Below are experts of layer 9 (counted from 0) of a mixture-of-experts language model. Rows are named router (the router's row for the expert), gate (a neuron's input weights, with its number), up (a neuron's input weights, with its number) and show model dimensions 64-127. Each number is 128 + 24 x the weight over its row's rms, rounded and kept within 0 to 255. Numbers have three digits each.
After each expert's rows: a language model's description of what the expert responds to. This comes from a sample of Wikipedia text that the model never trained on.

# expert 14
router:118147123154149151088135148124088152129134158110154142156144136122118131155100150198151140144139125091110141157130116133106192167125125120120125174118106144116120114146156130139111114133097063
gate0:182169115141174138100124148123142098156156104127147131129141121109069170160143126100153111104133117096113146100167096155142148133115147121132119141102124150105097129158122143155138130102125121
up0:123132141135130154123112154101161108136141128138113152124112101142111084089117088151113157188134124172165083126112146124098149122133140148102124070104126122111120128083131160146153123107126123
gate1:114146144129121131113157121114086123154147111090190119127177153125155122106130126146112152138147097139142109111131096130132161159118114112160138115174093100137094153144058145105157138158093134
up1:119111129114098107120131179142076122154147144134096102136157118136175134115167103126124176149113138132118122104169139149153068108145134152123145123137153162138160119118108148141092119131114135
gate2:132114110147126181116071165130146143124148129171141085123120149174129158130098153106098093148131104154121099126093107142141134092113135191114129139170156116138146129113166091111129100113123102
up2:121134098145125137125177133137099115119146167137128102155123103118187139126130163166107113143112093103154133119124134084091076126143120113135134157132083115180137177161113121126125112122115079
gate3:132099172164106116119105130138145121091123152125130153133117118140118105139082115160139105117157144142136124172150121167117142139149145136092146091124162130063119100119092110117152121131125158
up3:094108113125141123161133102086123139095104159137138134129121118114149135128188091128111125128103159136098203098101102098120142125119108118109090127103091121138130151125182106177122170153179131
gate4:139108121104120139174127105108128164087148153151140096140166152137122162127148061139100105122103122158135125111154116120139085111177163152077144124114130160150150126171145103151118122102138099
up4:180114131087154125142134123143110184194153123134124123128115144138224147135130140081126102111144108125139151143101102103122120140129104097159120114090129137119117105117143139110094108133122110
Section headings, line breaks. Line breaks and the == or === markers that open and close wiki section headings, such as ===Insignia=== and ==Notes==.

# expert 43
router:141165115112112106116127151146130123115160128138103130152172153139122122142134175098126085125158139099111151158110156112084143135095127151119133120122108108117162137144159094108101154152121125
gate7:106101163133141163109100177119141136145137139158141113135127137109124131145121150082102101099123155065115134143070107115092088163139100105146176161066136113075133115134113116083118095104119114
up7:150116129137151143112126116137140177136087130125118110142166147110127129106119150109136129148148167147145112141138154125092135118121109105161134132148105112123132140131151157115129179200124105
gate8:109131160159111137117101064116121129124131150151122114132119120094130108111101138150201138079095151132145178106104097128126095136132121106106145107133118121139110147159113141089079132134132121
up8:099157132080124094098115085105166143109084144121144125135142161136142109148125126136070121107131145121124109098090064110146113167112113145110104129164113111153150126174151142150074147141115090
gate9:125090122115142128104117136157143124101103131119103099130136144145134123133116130159105072066121154106119137130135138136129176122111120107162108141058115131127115168119139159119117125127119130
up9:165094143132130183156115140147110165118101135160140185115113162108127135111170175099088129152084126137121115131142158154103161149138097145127120158096176131100104105131131086145111126110125112
gate10:162131164152144115145131105132154153121154133155128134155162124126132128068127157132122146091121104149123130149129181136151173112116132130152125137140168077159121144136146099129122153115108131
up10:132179161146092105171140180106111158106161135133088157171124155152167131114153148100125145148114094127153143112103117165100130147112136101132133162100134090174131146169139103123163124121143137
gate11:107160055142176104087114117099113102125086125114178140156140073134108102130139126155152123122117127088088122136122121127127139095140142122130120134136132123087136132171131182137104134125136086
up11:097144173121128138120170165093113107129158125145137113113090142112126115117125110146143141109101105120160133144157098116131108111095129117103088139148113129082094141140088115145122118045127146
Relative words, head nouns. Relative pronouns that, which, who, where, plus nouns after the, such as time in "At the time", tournament, family.

# expert 58
router:126109130156107119052154149150089102154108112162141159124177114101101142107123161113130160120123153138128149119148139133079172116133170118091138117081099133075152141120160123094121129150100114
gate7:112116133150123174077121187114107120137113159126110117110103131110108140145120140181133120150121134108146166133150139127090146108144181121094172127185111074117109135099146081117153153108123159
up7:120129126142172160190123131113127132124144126132138131132149166132132148133106116110134131090125082062110147157119127101154138151128091143144147144131109115083168136116153133119128116105111116
gate8:112128130145124128135123116109109129113138146127087134121144135107071143142100116176142147134144153129122156088157080155116138084107133130140085109049130131096105090079138101101175131123108127
up8:120126106150158192154088117106159127101130124126127085114120095135084107122132131118186072163114128146097148143134108130202118126125141137111081104111148108110085121106091109168168138064126124
gate9:133077150118090147153126123138107134076110139105137111136156117143128145100126119072139099125174165137089140119123164126155165148115145143147137122100122107125121114117144126113115117140144137
up9:139127167126091117190163140136121146100161134111097146125121132165137112180150142109146111088099132116136127117110161130143163124108121138154077131158128072116119147158123149143129153123155159
gate10:106127100136139105115129137127144152128126102103156109169065123118120115112176129146113146139160176135149159071138179131110121100150115133147133068143138137121136126117120162117104113129115148
up10:125145130111159117130107090169113145154158103117110153143101132156103146133080117149105134123092118122152125104120100082103135137092107095128144151081107141118143096091147112147147165126137151
gate11:104086116150159119122115126123127103113108145146110128152136115116110154099128141138111087171141124102116142132142138148116118094178162136141145157152164183114095118169191112119113165117092098
up11:097077149083115137151140087154136126140140135157147164156133120147153143154127117141120148125139135106157109118129113088055128109111167116099112132110142136131134081120080123108122151134125130
Section headings, layout. Section heading words between == marks and line breaks, such as Career, Biography, See also, Personal life, and table headers.

# expert 50
router:130138148164195134133179135179092136155132128141125162145144128138115145154136133115117147107137136089143125120153138130089099135086107165124120131131113123121087111133124117096111131174114091
gate0:121113115095169119113141148169115078143104135101090103130144110118105146076134137119116122134094136150115133154139144112121128166110125152131152098145126097128097140187133128104100094080161135
up0:104100118115128116112098119117124107138118099114145124144129141122108090072117190097107104151083116160110129126149110151139157150147062157133122115157078114147147179138133129130137120100193132
gate1:103067141047140132101111084153132135153143104153133139145126104092128125124115103128119088131083114125107130152137104144124114123131103113117070107162115112102139149160097116127136107135111106
up1:095116152123080135127111104138148182100120149116142149127139109145153144141129156131097116129174133101144137097132107091150159128125146140140107121119159123147104084109123154107176154143119150
gate2:099157138154120142115142099147132146121098147165140144139099124142150130108138112163155103096175116140129155147120087142161110103160148104160127102113151147102109149191135174119087142157127123
up2:160116147120151087127116148106109114171119091082103123150132183105123148127149125142150169173182151163182171105136149113134130125122102122130126125124154119136114065135139123122123145089111130
gate3:083167160147125147113113147107143139180132113131135136142105119138146103097119122143109149126114149140135120108126062144087105120116098097130057089100156126141104144183119117137139126131159102
up3:158112050074136117127156083133094144137150161096126127102147130151105147170146139139091127102119097108125079141072131096125130191158104127104141114150123117136105144140150107172134189123184140
gate4:149158123120141116147131133110107135114121100110122145154108125123134139116113131076126100132078095104118094141110149159159136166128143127134115145163092061093107105151154148170162138162108127
up4:100131114112127117124129128117131107097142119146125126151128133139136109094129127125111140117157130125100100140143110140096105103133123133149153129121117153123127113115131154070161118112129144
Auxiliary and copular verbs. Finite verbs after a subject or to, especially was, is, were, have, been, plus some main verbs such as winning and edited.

# expert 24
router:152161121073155144115168129161140123095118105124129103148150140135133148139128119155127137112130130125147151161100139124128173106162124157115160151121139127099137100137154133116103092179131106
gate7:118147083132163114102137076115164149132133155105154116152122155143117116118119157087161105107143165167134116075142108122144122151152114133111105159143160113126134126133136144135105116164126150
up7:157133104169077131148153116145117133112136109146103106111142145170104138122124141113136138124161084106092107133177107150136102153142165148112076128164138096090139157132092167088114105100110131
gate8:109099112125161128093150127131132057106181089134182128102098110137136113145137132096134145111145119112131110135136126155149134140152078114124121113109157139131140124134084160128107147151135109
up8:103100094167119125092125125106139132139153143170129108126169158104143101169132105135116122113143143146101090135147117141098160132164115124118157146100113141122170142172122136133138094130158086
gate9:097150133122078141123122118128131128165114142104169166108110103128121128148125113124153118154126138113118118116143163134153149103123140142127097144148076132099139117170173143125138110131139099
up9:149075116085158147167122099097128123116108125131134133125163105107118113132135135133143151132166091150144099101107117148128153129121146160143143108152135100144122121140166150136162145113175161
gate10:099154147157148157139139130144101115152169145142102154139147114135105113131130120167091132086142145103129135145165193112120178128130176117121143107113108168170140060093136142121130136099162144
up10:152140141131125171137102096150150099120149157123121112127145108123079146187096099064130134171089126110115140138149139130115138130142126163169152158135134137127124143148103120146159142105116180
gate11:147126121126113085130116117105116121130103115136104144088128124164162149142160121086131142129129104156149134148118123121147187086123127150158113109135114150052117097154193145102180083159105098
up11:167156151084130081146046121122194111136165159108133133155152090125098114140120077172112135130128131122121118145131159138149109140108128113116138121154101151113154094169114120156186141151130084
Table cell separators. Pipe separators between cells in wiki tables, especially after years or numbers in filmography and sports statistics rows, plus table divider rows and semicolons.

# expert 45
router:095129174102127111153147134136162140152128126132146199146121079151132107132160153121143164108154167112126122144106134154099101139130132120163146133099103088140128141177149105135089122098120093
gate0:121181154094152100149101113178160136166127135128092141133100131127131129156105133145104127133130102111140123137150095128111110124076122110114139127109110155153126133133124145147099122132148144
up0:117132149081175117117184115141149094131106166128143107119151080154134121116161166136126061126135089111135147138099125144104138122110137087111115126153130167081134114139139165111135096174107130
gate1:157153116107162131080116119132113105153101125134083170152136106110117102143109148122183129135076122120133113152131156104087128103098139132106165163118137127153149155117118172153138118118119115
up1:091146135165082094136111100116131163097170164097083137137113167160119144119065116098095114138131122152131145080103144141141153140064110108165131121162138174103163121117160140130125150107163127
gate2:120141108138126106091166179118121116106172110139160120139131106164119156164156186127122127150116121119102151123113134154155108154136132148178110142138114110128120122137150099151116135138158103
up2:126147090149116128125161113151080130110110128126113173130152092160100109124106146106136116105071129100193124135123102133112158117141128102128126120152140097149103146136131096148134147157146116
gate3:110151137132133161125134138127135131090099119144115129104109123165069098143139132121136147153114101137105125091153057124135085132102146108138132134108131181129137163135121096102139130107106129
up3:121083122157131163137136203124117095117150110159133129154152164136136119122149120128151137141130119132090140154142152131129165135113135139114104142098111140155093091140138139142118111113114140
gate4:147095160193081081104150145131136140192112155141134177112143124120133122160149156143136134138184140067110116098116062122128147073141132113112109112136116159099097138171108099142145079122155128
up4:114129137113132127110118115131130088161127130136123154089124143128138088127124138107167117093082123133128104083108064087120174095135126099113137117131129169119121142125140155163121137070175141
Colons, dates, numbers. Colons in titles and times like Avengers: Endgame or 10:00, plus day numbers and year parts in dates.

# expert 30
router:115126140097118131156128138163118138142143096158155117170151123139096144131125144113132120134161133116117154131074152107116152182148102164148144156121076114159117129102145137148102121167145154
gate0:108133122152147131102126195141132096118117147126108112120137103115120137140129161160134136174139128095121150130101117133109103112112143160153083114150120138110101124130121114133121108121149147
up0:144147083127131142116099092139131139134104133143126118116097123130117153160118129157083134175136130108138116114119127118137109105111136145143091154138116118132128121133125134151126151186149136
gate1:112143105168122128099127159139164107129125131123082125125151177113176106149145137119131152119105130124119120111114138084148139138135163116106117111165155097147103132125135118092138136151161126
up1:193123099115084118137120134115119130146140071143112143106179166149119124117097107099138122151184117125153114107125120095150155092099146134171126140104126088115146108147141162159150090175156131
gate2:114173164158141126141128175139147139113125143121089140130138141122132124185133147143132082160124111066123118091135110154117113132136128125142122149121095149099121117146129132133156162190125101
up2:135117116149164125120148116143118102149105069116144116094110131152134097129096142120121154123139106103076136109101154079127124123117131146135118151142180115089167148120181166117132167087126138
gate3:096106147122128136132112134091083145126102108091097104105109114105137131140118118137107144110123110120129108153176153140111132130123091122103162078123144114089100053146144119106108154099126099
up3:111139170118093122152141121134170125156118124121116150125085169125102114134117098079147099137128110099134124120091146156120124109165140150126142109159122162116085127094166122082125149160120098
gate4:128085117127147121105133111115112115141119130111094130123128133134116148134146159150177107131134146125109090104151129108134108088133069140126090132105064144078115130131102113121147132087156142
up4:100158134136184108160129148108134142130117127070138117138128115156170155143173135137149121153119077106089127117124097117112091110129147085126116099139120109127149164193131128126089111149139089
Foreign name fragments. Middle and end word pieces inside non-English names and words, such as ib, ik, ar, han, as in Sadat, Hlaváčková, libretto.

# expert 12
router:139102121083190095121156159148128116131147137127170143130141115112122159161115157150131173104116139087129124179105164137123116147106135126126145136131142113125116124130117143132094121117105080
gate0:132143136064146111101167132103103119144154080143151143102114148104114107143127131155138102139117110119107135159104150115158057075084128131129132174138144091092143125151130206174096133121107126
up0:097127095125178159113102132143085111112137118121103139101134128072120111112109138144147092170181122114109127157150116124164102095142153126128202143137087130136168126098071173148108121122130090
gate1:148142116144131121101169102121146130150110118116138129144153143118153140169119082143128118140116118130185134173122128097123128148102093125117084187148158106082152141128112131093119151098111112
up1:135122119108122118124122046174113172072122073149124118104116124153151119111118112128132117139157143129137166116115069128102161124158157092137108114134120139118121102133172136171142115098130126
gate2:142123144162130110058142143095130119113135153118147087123131102128119170098114151097146174135101079139151165130168099114136138146140162122109052111142130106099145088105093085171122147139117179
up2:131150139098127076175131138102116178167138155106112140130183126133142126113102126167168103128165129102137152150098102140150121128102135163146139122156127141111119142141126174164106127118131098
gate3:116106151099103177145124102124146142131126113087141095130098131116191121139145171124131135120134126134163131131142134137131145122126100151181146142121125119132140109161111138140114152102124093
up3:131054138095144140162137121129122141139126124118125144148128088151172113123155146109130157138102118127125158109140138104162094114121107143106148087157110103119155113086114108127129180155115098
gate4:156131154118141117123117117122142170133161131173165111149131110107132104104100142119091129122036131149148141149129105114136133166115112103166158149127139145130132138127104130118136139122140105
up4:117130138077131111130169113148130135135124140110150137137183137136169163139111155133087156140081108164158115111136150090128135135099140131137163186095164104155199104117142142118133148148098092
Sentence-ending punctuation. Periods, closing ")." and ".", semicolons, line breaks and clause connectors like but and however at sentence or clause ends.

# expert 3
router:147148126089079112110117114142128115125136126131162104130151131160076159107161165116137145163185119168114174114042149104107137147123121178134153132124103136133102107119177140182094110136137093
gate0:126104160132143144129118107113121111122109147141167171134097127134108110128136122138150122129139137118119120166132123130088090107099077108111155121166151144124130121121145164099103095129181103
up0:095112144131146143124135155114146149101127137142144150130087083169164111144155134118143120115122167128104129120112132139094143123102099134135118097172107100109129113149113124127098146118144167
gate1:164129133114095093118133117172103155161091188138163181143159147124107137131087098108134143144120109094151115145081152134174129139118130155171113116118116117148094157160128115143143195095149103
up1:118158126127167130090138134131162048119136131070113175152106120119118125103143158146145168110089124125094062089140102098062119126145091124140134128113145139126147115141104159126104147135119127
gate2:132103133121133076130171140150067074170154095109165130102148148109115126111120151145126150167171136125102127141073159132137125102099124130124087160117127121155121118115134119146104146140110099
up2:132110167107129149118121181103114088147084159110110160088114142152151163109139143133125125119101144133161125133179147148163160134130124104145142103111131168168113102088169144133121122102147081
gate3:148100115108092149172143150161095119087152108154114131144137140115102158116120083101115132093129127126136135122093177162126139108142089130102129152165129128156092161115136155126106155111137138
up3:115162126135197126124153141133103131146127104129116118124130132124165120130110170086116133101082084095122123133100169145137107103123102124170135156119164171122104120150154127108151117139159120
gate4:084148132091111113116128127129112114120128131127118113124139179211103158171131165110137126100143095136094145114062129111137108116124131158143112122123142096088105111108185127174106115131177083
up4:099147105146134082121108129119110139119133114146147104125124111120121156144113095106114138157094124084150141135127109102123132113096092090130106151125098130154120112161135137119144147135089167
Proper-name word endings. Middle and final pieces of foreign or unusual proper names of people and places, such as -ić, -stein, -berg, -bury, -ville, Gungah-lin.

# expert 7
router:126151093113141122102160114151097123135136137148129135103164126137138137131117182133109133136151151121130127143132154116138110119097153186121166103108108077123172182147147145118113112142110098
gate7:156121129145126122133198101134133111186121137158115135143165147136173141077102132140111129138085167129156093116146120089126104138133120117189126178128136138112100140088167124095107119105122112
up7:114135118150061124085109103127164132129126198121118124145135097120108155072109161116130119135174134112092151129109116143084164103171157117110099107130151107163125134131083149147128116158099145
gate8:148102106141146166084132096136140102141140133111173129116166100130117118166121133140148130140122118128167121130112112125080155103179118091123114124144129148119131160148119121147123115154119145
up8:128131089137156164132093117126107146094180139134150148168171142134117152103166131103136162134110136101100135132101146095128108140200135157096125137141136101178090137109138165108167158108122138
gate9:085140134112148126147146148137094097121135076069202101180095124138158137119151150101142166120099071138154151151145144124095086142138093149113094129114167124091120115114138106115133153102171132
up9:097128134125153100158080135124123150159170127134116159161101118150148139092111131122115126159123100118116185164121147168113140116148100147129143155117156108112121137143109111120154069176157144
gate10:121155139127114114145068098074154095130173108164127137135108139139118079121140141103121091109164129091110122105102108161126126131110121142110098109147098144153153166172121112143157099128149172
up10:104155116108103135137170116102146129103111164120064109102145091093146113127126093117141149135124104139134128149148151132110128118169119155134123115157114097100141187089096156108140094142146115
gate11:148134115139106130087147088122144132130144099156132118114117163100123120131094114138113138108128120117143120086148139106091115146146110142127132114095165116123137200123139120154121075135117153
up11:119124157113112134096134151110153125101123123118170138152132171137127152150102108085115114128112098142152136134137126108134146148119100131146136130131171077121147074122131130167148149113129153
Plural and common nouns. Common nouns and plural endings after determiners or possessives, such as veterans, clubs, season, members, development.

# expert 33
router:090123162159099120129129089138114130130117152187145105141122147155115139144129118101132131137114159129092139120089147143100144148114149142112142118101133168126119101132111074082126132151142123
gate0:129117183152151103117184113172081144121114123113098153117133126150105176113084114125126115122115147172148150134152129142112157185120134143113142126112156123112118114128100134121150106132122128
up0:125159139131129124092161156108092153153131183111097134085137110125153126100058119148126116095158120134149133129143117111119145100109162125119133156121107118119109164135128111115122111122127119
gate1:144120118101134174157168147165182150125131136178130104148153128111134104184145124172162170111118091126125133105082158103142160121139119145107138107137109090117183121116095117109139129092094135
up1:128100183150146090118129120125128121132152106134112143116125133078133093125133091111099160139131111114101117164122144090108120100140162121123137150104115116125124128135140141142113135112130136
gate2:120096124186153152134144134108103139131091151082145119085168116154125127139096117138101125138104102101113109166094178136121126099150101135137103123119090117145134118106169099098101129132103087
up2:115129117126121146100145120095138126149132170160118193133096142162109134130119135162143137085124111139187150136154135129084097136083108116119108086160141109079117147125139093123149100095101103
gate3:137118109159124136118106130108119136140157176152149101097151138093145118141122154164099143069104119123098102089141131145085111135158127117136147129136106122134103122149144104114146132118138109
up3:098110137115114125064153123158137128130172132117153150113134122103148128087069143157125117127082114137100131143101143143113134118093110130124131175124136125147156157135107163129157175115087120
gate4:107148124116116107120134118107089159125125135125142105169129084126104140147135128117151135128155133091111142171110132126107137148107103175127114159160107153103147134150135151158097120150137155
up4:117136106165116166069146146125116128128148149167123147146101094112105099100108113170108134113167112167122177114081139140085150150132148135136153100084129121115147132145129123163140138173124128
Hyphens, slashes, line starts. Hyphens, slashes and en dashes inside compounds, ranges and table cells, plus dashes starting list lines such as taxonomy entries.

# expert 1
router:091165130135203128135139078124155153128125179130118167136115114142118145154084113136144117103131166095116120109139139130106178160120155121132178138167106099156132133139170102141121127099122143
gate0:122153122133128143121171088102119136156099131136124103123114101107113139129090120105179094152111116160176079087106077089106189093145146188080126140128155125124128114190186124078123126125114144
up0:154122133130109149122130152139106178130116089125110122111137115117141106159154119120140116124138080141137132166069124097094090150129115130166103114099115125119147137160109100117099113146133168
gate1:157161134153126140097130168114111128134089096139091154153137139123124131106142134140134133130138160104146129126143144130122114156110113129129175132104107123138157124166130141139140122124153158
up1:216124150152100128147157076100157138140085118183128155159164139138124136089130043090142137172135148131082145089134164124141140120167144177144079118104072133117161111141145126149113122126110164
gate2:121134097162146142104132052106158117142158134116165104082157124129061139105136117115123131146147160140096091113113113139134164122114181107147173123109132131116155162118133162114113147105148171
up2:108131138135095091098117109141131137141136121145130133131157171132110151095194123133106138137118141163097133129153166158115153123118126129145164115125128115136166121115176140147127149128156171
gate3:117120169171142127141155102181115072104127136148145135127118128111106102125152122139144157082120125092106139123129101083118122149140161133086148100099127177168124131165137160125122144106107127
up3:163129102080149136109136126140130121126151098151109136120157129158107148150129125166116146138128132102099135148117126108130113095130136129108116107112065090162119137122087167115142146157132079
gate4:178115168123131134103134103123171160100090112130141138116169174128123131133189196100104121129122099131096147147109136122132179118124116104144105128097154116098135137121148122147102139139108128
up4:172093112094118162165096132114129140168138122140135116114144151139138114129151131149179157133068133138116118112119143135124147133112129098178110155100123116139126146106130131130103092106158144
Infobox field values. Tokens right after a dash-led infobox or taxobox field label, such as place, people, Animalia, and year ranges like 1962–1964.

# expert 54
router:092155125156181137134188145105105130138152081092153143164168111130091155189085103157161116108179128082123129144111114166125113154127138181088147103143115117105141136142127112121114118144127123
gate0:131140099096165141124127127096103143109071133096099143130092135191110111132151138104172112117162146164137141100089151141133139096134128125133112126115110118116118146113150138138145140140109131
up0:152120149119129117176125127122140111162149110150135127138140129155130121134162120144137148146127109093124135089101135118106105144155121146137089123150116099103126132095117143114128093070116140
gate1:131114110129136152108129164100115094120174112121133143136084127137109137155128158099115139122139140131166141127144157152086126113146126138101120099104127133098134128123143128140180136108106157
up1:144165117163125102173157123094143158129121168125100146131105167126127110164128125115135145125115158163078107107109100095156142113108108120105140151126165119086125075151133101146095137152112105
gate2:150151160116107117136129133147094152118135146117109148119102147130124099174102092117113144125133121116158111157125119133120164166119125123117162139118142129180126124131127123144130124153138128
up2:132120118133135145126094108093187179167105128111141150132160144096109126131135085152108123162107165129109163168123142141120129128106117124149161126149148135158125131118116152128109089083089139
gate3:119117155126120122118160115143141158183094156126115114104123112135109125120064138102119162102126146104139152102132141114138095192113147111127091115098167165137111080166133124098176168117132180
up3:157103151129175102145103095132186143105146118156115120159175122106109116157107077138153141115130170099122098112097108110114162131178127116107140167167141134145147148117163144116109163132115155
gate4:098102119144146095133139121172148119105179121131132132134083114133115087163088160109174136101117108154110105163111127115121125085089122133131174134104152117065153088130134122168140146126173139
up4:159134159140126127119110125119114127118191126141116104099152136157152132141145118146140113112119133164092104166087119130126082154119096175122139079122084146164105075125102131093144143097148134
Past participles and verbs. Verb forms ending in ed or ing and participles after was or is, such as used, known, released, constructed, headquartered.

# expert 44
router:146065125134133118122121131166162119159145108131136165166133123158113138095118128138106124155146144139127111164109156142093125102121110156120141114121154113133155136100197082127082132137115109
gate0:101139151151142148144101126144128149096116136117158125153132140116034110115098125142103106134137098172142119118114121165105122120125107153122147109125112110130088121129085157132156133124128165
up0:145141095132146095128133107137136174131126139132111132073137148120173131145127113136082141155121125120153102112107141137145147149085128145124077133127110126115120166113122106144142162119158123
gate1:109131139139141111116122143117163098107121138102152077125153099147136117123121130176074151157165125094149136167145128135145122146107164090153121132115147111099157131090127117110147184114132128
up1:122122098165114119140170147079116141122125089128143119115149161143132110141142128153125159091112149127145173110132127150130110127134124153118109136156168104100168130100134161119137138115103105
gate2:129142113120127164097098119138126102116122074133142112102113156150128101118129141116126125148126119142109151146111096095139091133122110098145115113107135152135136069107089122119110139123174102
up2:138116127105123137135109123152137124088108098124061170149118161097108107119123120141116138147118110168140147139129130125167101090122122116090145152106120086152188127141146113153111170131169153
gate3:143174130138127109119129140138153135155120142160098140130113148130129117118151130133144121097135134094130130123084142134100167116139106136137119145164103129130111101122134132119119132110172140
up3:159108116139086131150089108157138180110161126131121115108147135106112108140153139117110119140139123099131169135127106142141079079097155142130123109117110116089151162143080134105118139169104154
gate4:128123156150123141113127124115160075134167110130155152111159107139127102109098127139152120147113137109106135121097114109131131121142159141126125123132167123154091150134146170119106123145151122
up4:116128164095126152119116144086080113106145118121120122120137120089123130139149093101097108103150100169175105143107120145109111139108147137180080135090140137143113132137081139129105119161088115
Standalone numbers. Number tokens in tables, dates, ages, scores and coordinates, such as 3, 25, 95 as an age, and 79 in degrees.

# expert 53
router:137109152144096117135135139176126153137116122137143134156139100158097155118118147151128122128174151137096125161107179128125132124118125162143150103171106117064175098135165112112109108125110123
gate7:126115104148139128150118159131191112111104169112158119159158111136094124157147145148118115157130149099094145109100139145115141117166126178112150121091129127120083104129108121121124132087113047
up7:139110140136129085109131138101144136132061110114148160138156131164190122093129180114122160125173125083144181173127133150154113159142106102166164141138132152134135134115128125097115116122117117
gate8:137121150092129123114144097103106077143129155087130128143147139115105144170128179147138143148118141109163120108119154116102144126161133098117144093163123124112120150133073147112092135168115144
up8:123122093121130138126071130112127120132146146120110146113149102100154133152120111153099173151125126133092099130096095127121150137118146154156154137077129118105168168152135115149113111116144100
gate9:141134187166106114131100153114102113109147111111158190127138136143086094086146130135126174135130114116127133153090130129127139135152158141139137144132153115119162104142107121105133145124148106
up9:118116152088104132126136126099145141083129173138121130116161141114143079147081139061148116073122086104143095117095159156114161133104115121132118137186137136143125143121116076135160154096128170
gate10:101108165178124136131156129050139094152124138064137120107134103141118117128103147101128122121115086094084177120158113114107122087074150131144130100118131133081139133108142152126145090128093131
up10:108120127095090102132097118145114118135128096144144098153143131130120181152143075157147139107118154110124133136113157124112099171156097161143113126152084089120180135134136122127093135113106114
gate11:119103154143154151136130138121118160108129117168154109127162112114079120128112092191126148137117130118117096126113124116138126158140107116134119165133154132093101127152148176125112123102115108
up11:137111124138106055136109133160151138095109153118110123114149123120112135136135115181144132150112145126103123145123142159116145144146147087097132116106137143100137139127100068080131097124122102
Common abstract nouns. Ordinary content nouns and adjectives in expository prose after articles, such as research, students, education, control, business, security.

# expert 60
router:162136157099096155138153160143148136154136096184140138120149097137100143127165132135116157168152149108120110139141081107132111116105108111100139165126144126096091111116174117126119098103153156
gate0:096142112134101112138139148147119151138128162139123147106141131124107136131125107185152149122156126114130150118107110105124120142146106098154126090153152084153089120128111045103128147189131120
up0:182143164181129161120120140134167111149173127096085122125099133100130135126161154118105115116134105146157136135123114098128080138122153149137139175112142121146096135101151157121115146134104104
gate1:156136128144081101106165112144130129141125130073108152097177125111111122148156144146157135141143167151135115110140135113129141145110086081138135128086132139136129136158144129134156111141125167
up1:107117135155124091096127139129107138144114087138097145117166093127132156140131084167111093162155105081118140132094147132164124116098151155147132129172126114198137097122106129139067138128133131
gate2:153126180103119115112118094144135113182086164136121150131110111135074140109133153112208126152148113123105096138125150082136160090117141131135127143123152126118131136136133113164142145141119175
up2:125136130136139122175110112132110126157134164155125136131107157138162175144121094128123151139181128155100131155175143101087145137133135116159110134128117117112141158121122122110126126109120129
gate3:166101112145164112082169136164139174130082166109105141129140109136109103116174085126093134117077126123179127128072134116105108088138122109150177141103169124096116115149130132127123149100181090
up3:168161157099173156073152104102087151133145172141133143095147147165088120119118083150125137126101140132156123121097180132125155123132104109165103153122132151142119126082148119117134138109144133
gate4:138149117139114170121155118124097157170120127119146166104129119136134140148114170102108146166139117098156117130143107108121084094124117164131149154111150114111139146132122111138151111149134165
up4:165182100154112140124135103122080126140131111100154086117116144131134153157132136152112119116131150202133103134085160113131117140154132122107098120134145145097127178135129101141167179112122116
Table row starts. First tokens in sports and results table cells or rows: W/L results, No. rankings, month names, league abbreviations, and row-opening pipes.

# expert 52
router:148148104130176151143197126162055141170113099095153131143142154126090121203104113115149161102179121087121117150151132142122111120112157182132150109120130105101148140148131140125103106100125091
gate0:102144128112097151083094124128119174129118125122099131135100149114120114087103157091096059164135146130132148128105130071169109093165126139133158136109126139118158114112107178139147124089152149
up0:127097120158152123163152111103121162179085158103127101128128153128103132107131123133111129137119129122127099121106155142102131119157131133135133128141142123142140127126131103129114146108108167
gate1:135128118120103195127152136083159140197189072156160117130130090088142096134125116119130112122129169126167124112093123091154093093134131166095132155124137107114159131139135122120131119135103128
up1:132088112133156109101134123145121124154114128143176121088139150110088144085120120154160123125125127142084104136178138139102147092056116150123161123133103135129123130138126197161095135095068103
gate2:079137097135161111118105152100124133108093129138126107134095142110118142105121158142087136097159120110123133112125139133128086152116106130156095147119164119103123078159152078057114167113135104
up2:127119090126145100100100159123113122158125103082159089114145168164097132136121135118131113102149140069178097132098116106118091130120129120143073118107141125129111104082109095144122119131123106
gate3:133152133162111132103106133152187121122139125188137070113115109121154120128137112132143109102142142093120107159114094154173123148104135123114136130144046076091148173152113128127135107160151145
up3:163143152119152126107064140121184138093162125150091175139132163129163127137141151092122154118145097137091125145147174126109146081138136141147097167118106166106117103140125090134100141097138166
gate4:119089133189110124120162162126115105147124096141107121089140100162122124128119162113165130125156082115139126184161095139132099149134101162127117137102111173135125109108101094155135154113134147
up4:125111159125142160139091147070114144166123127145141125106146136121143094150108153110104168137144128122147126102143070146138122124107124179123142161124157119110093106101162133106174141124113190
Main verbs of events. Main verbs after a subject or to, in past narration, such as released, announced, moved, captured, end up.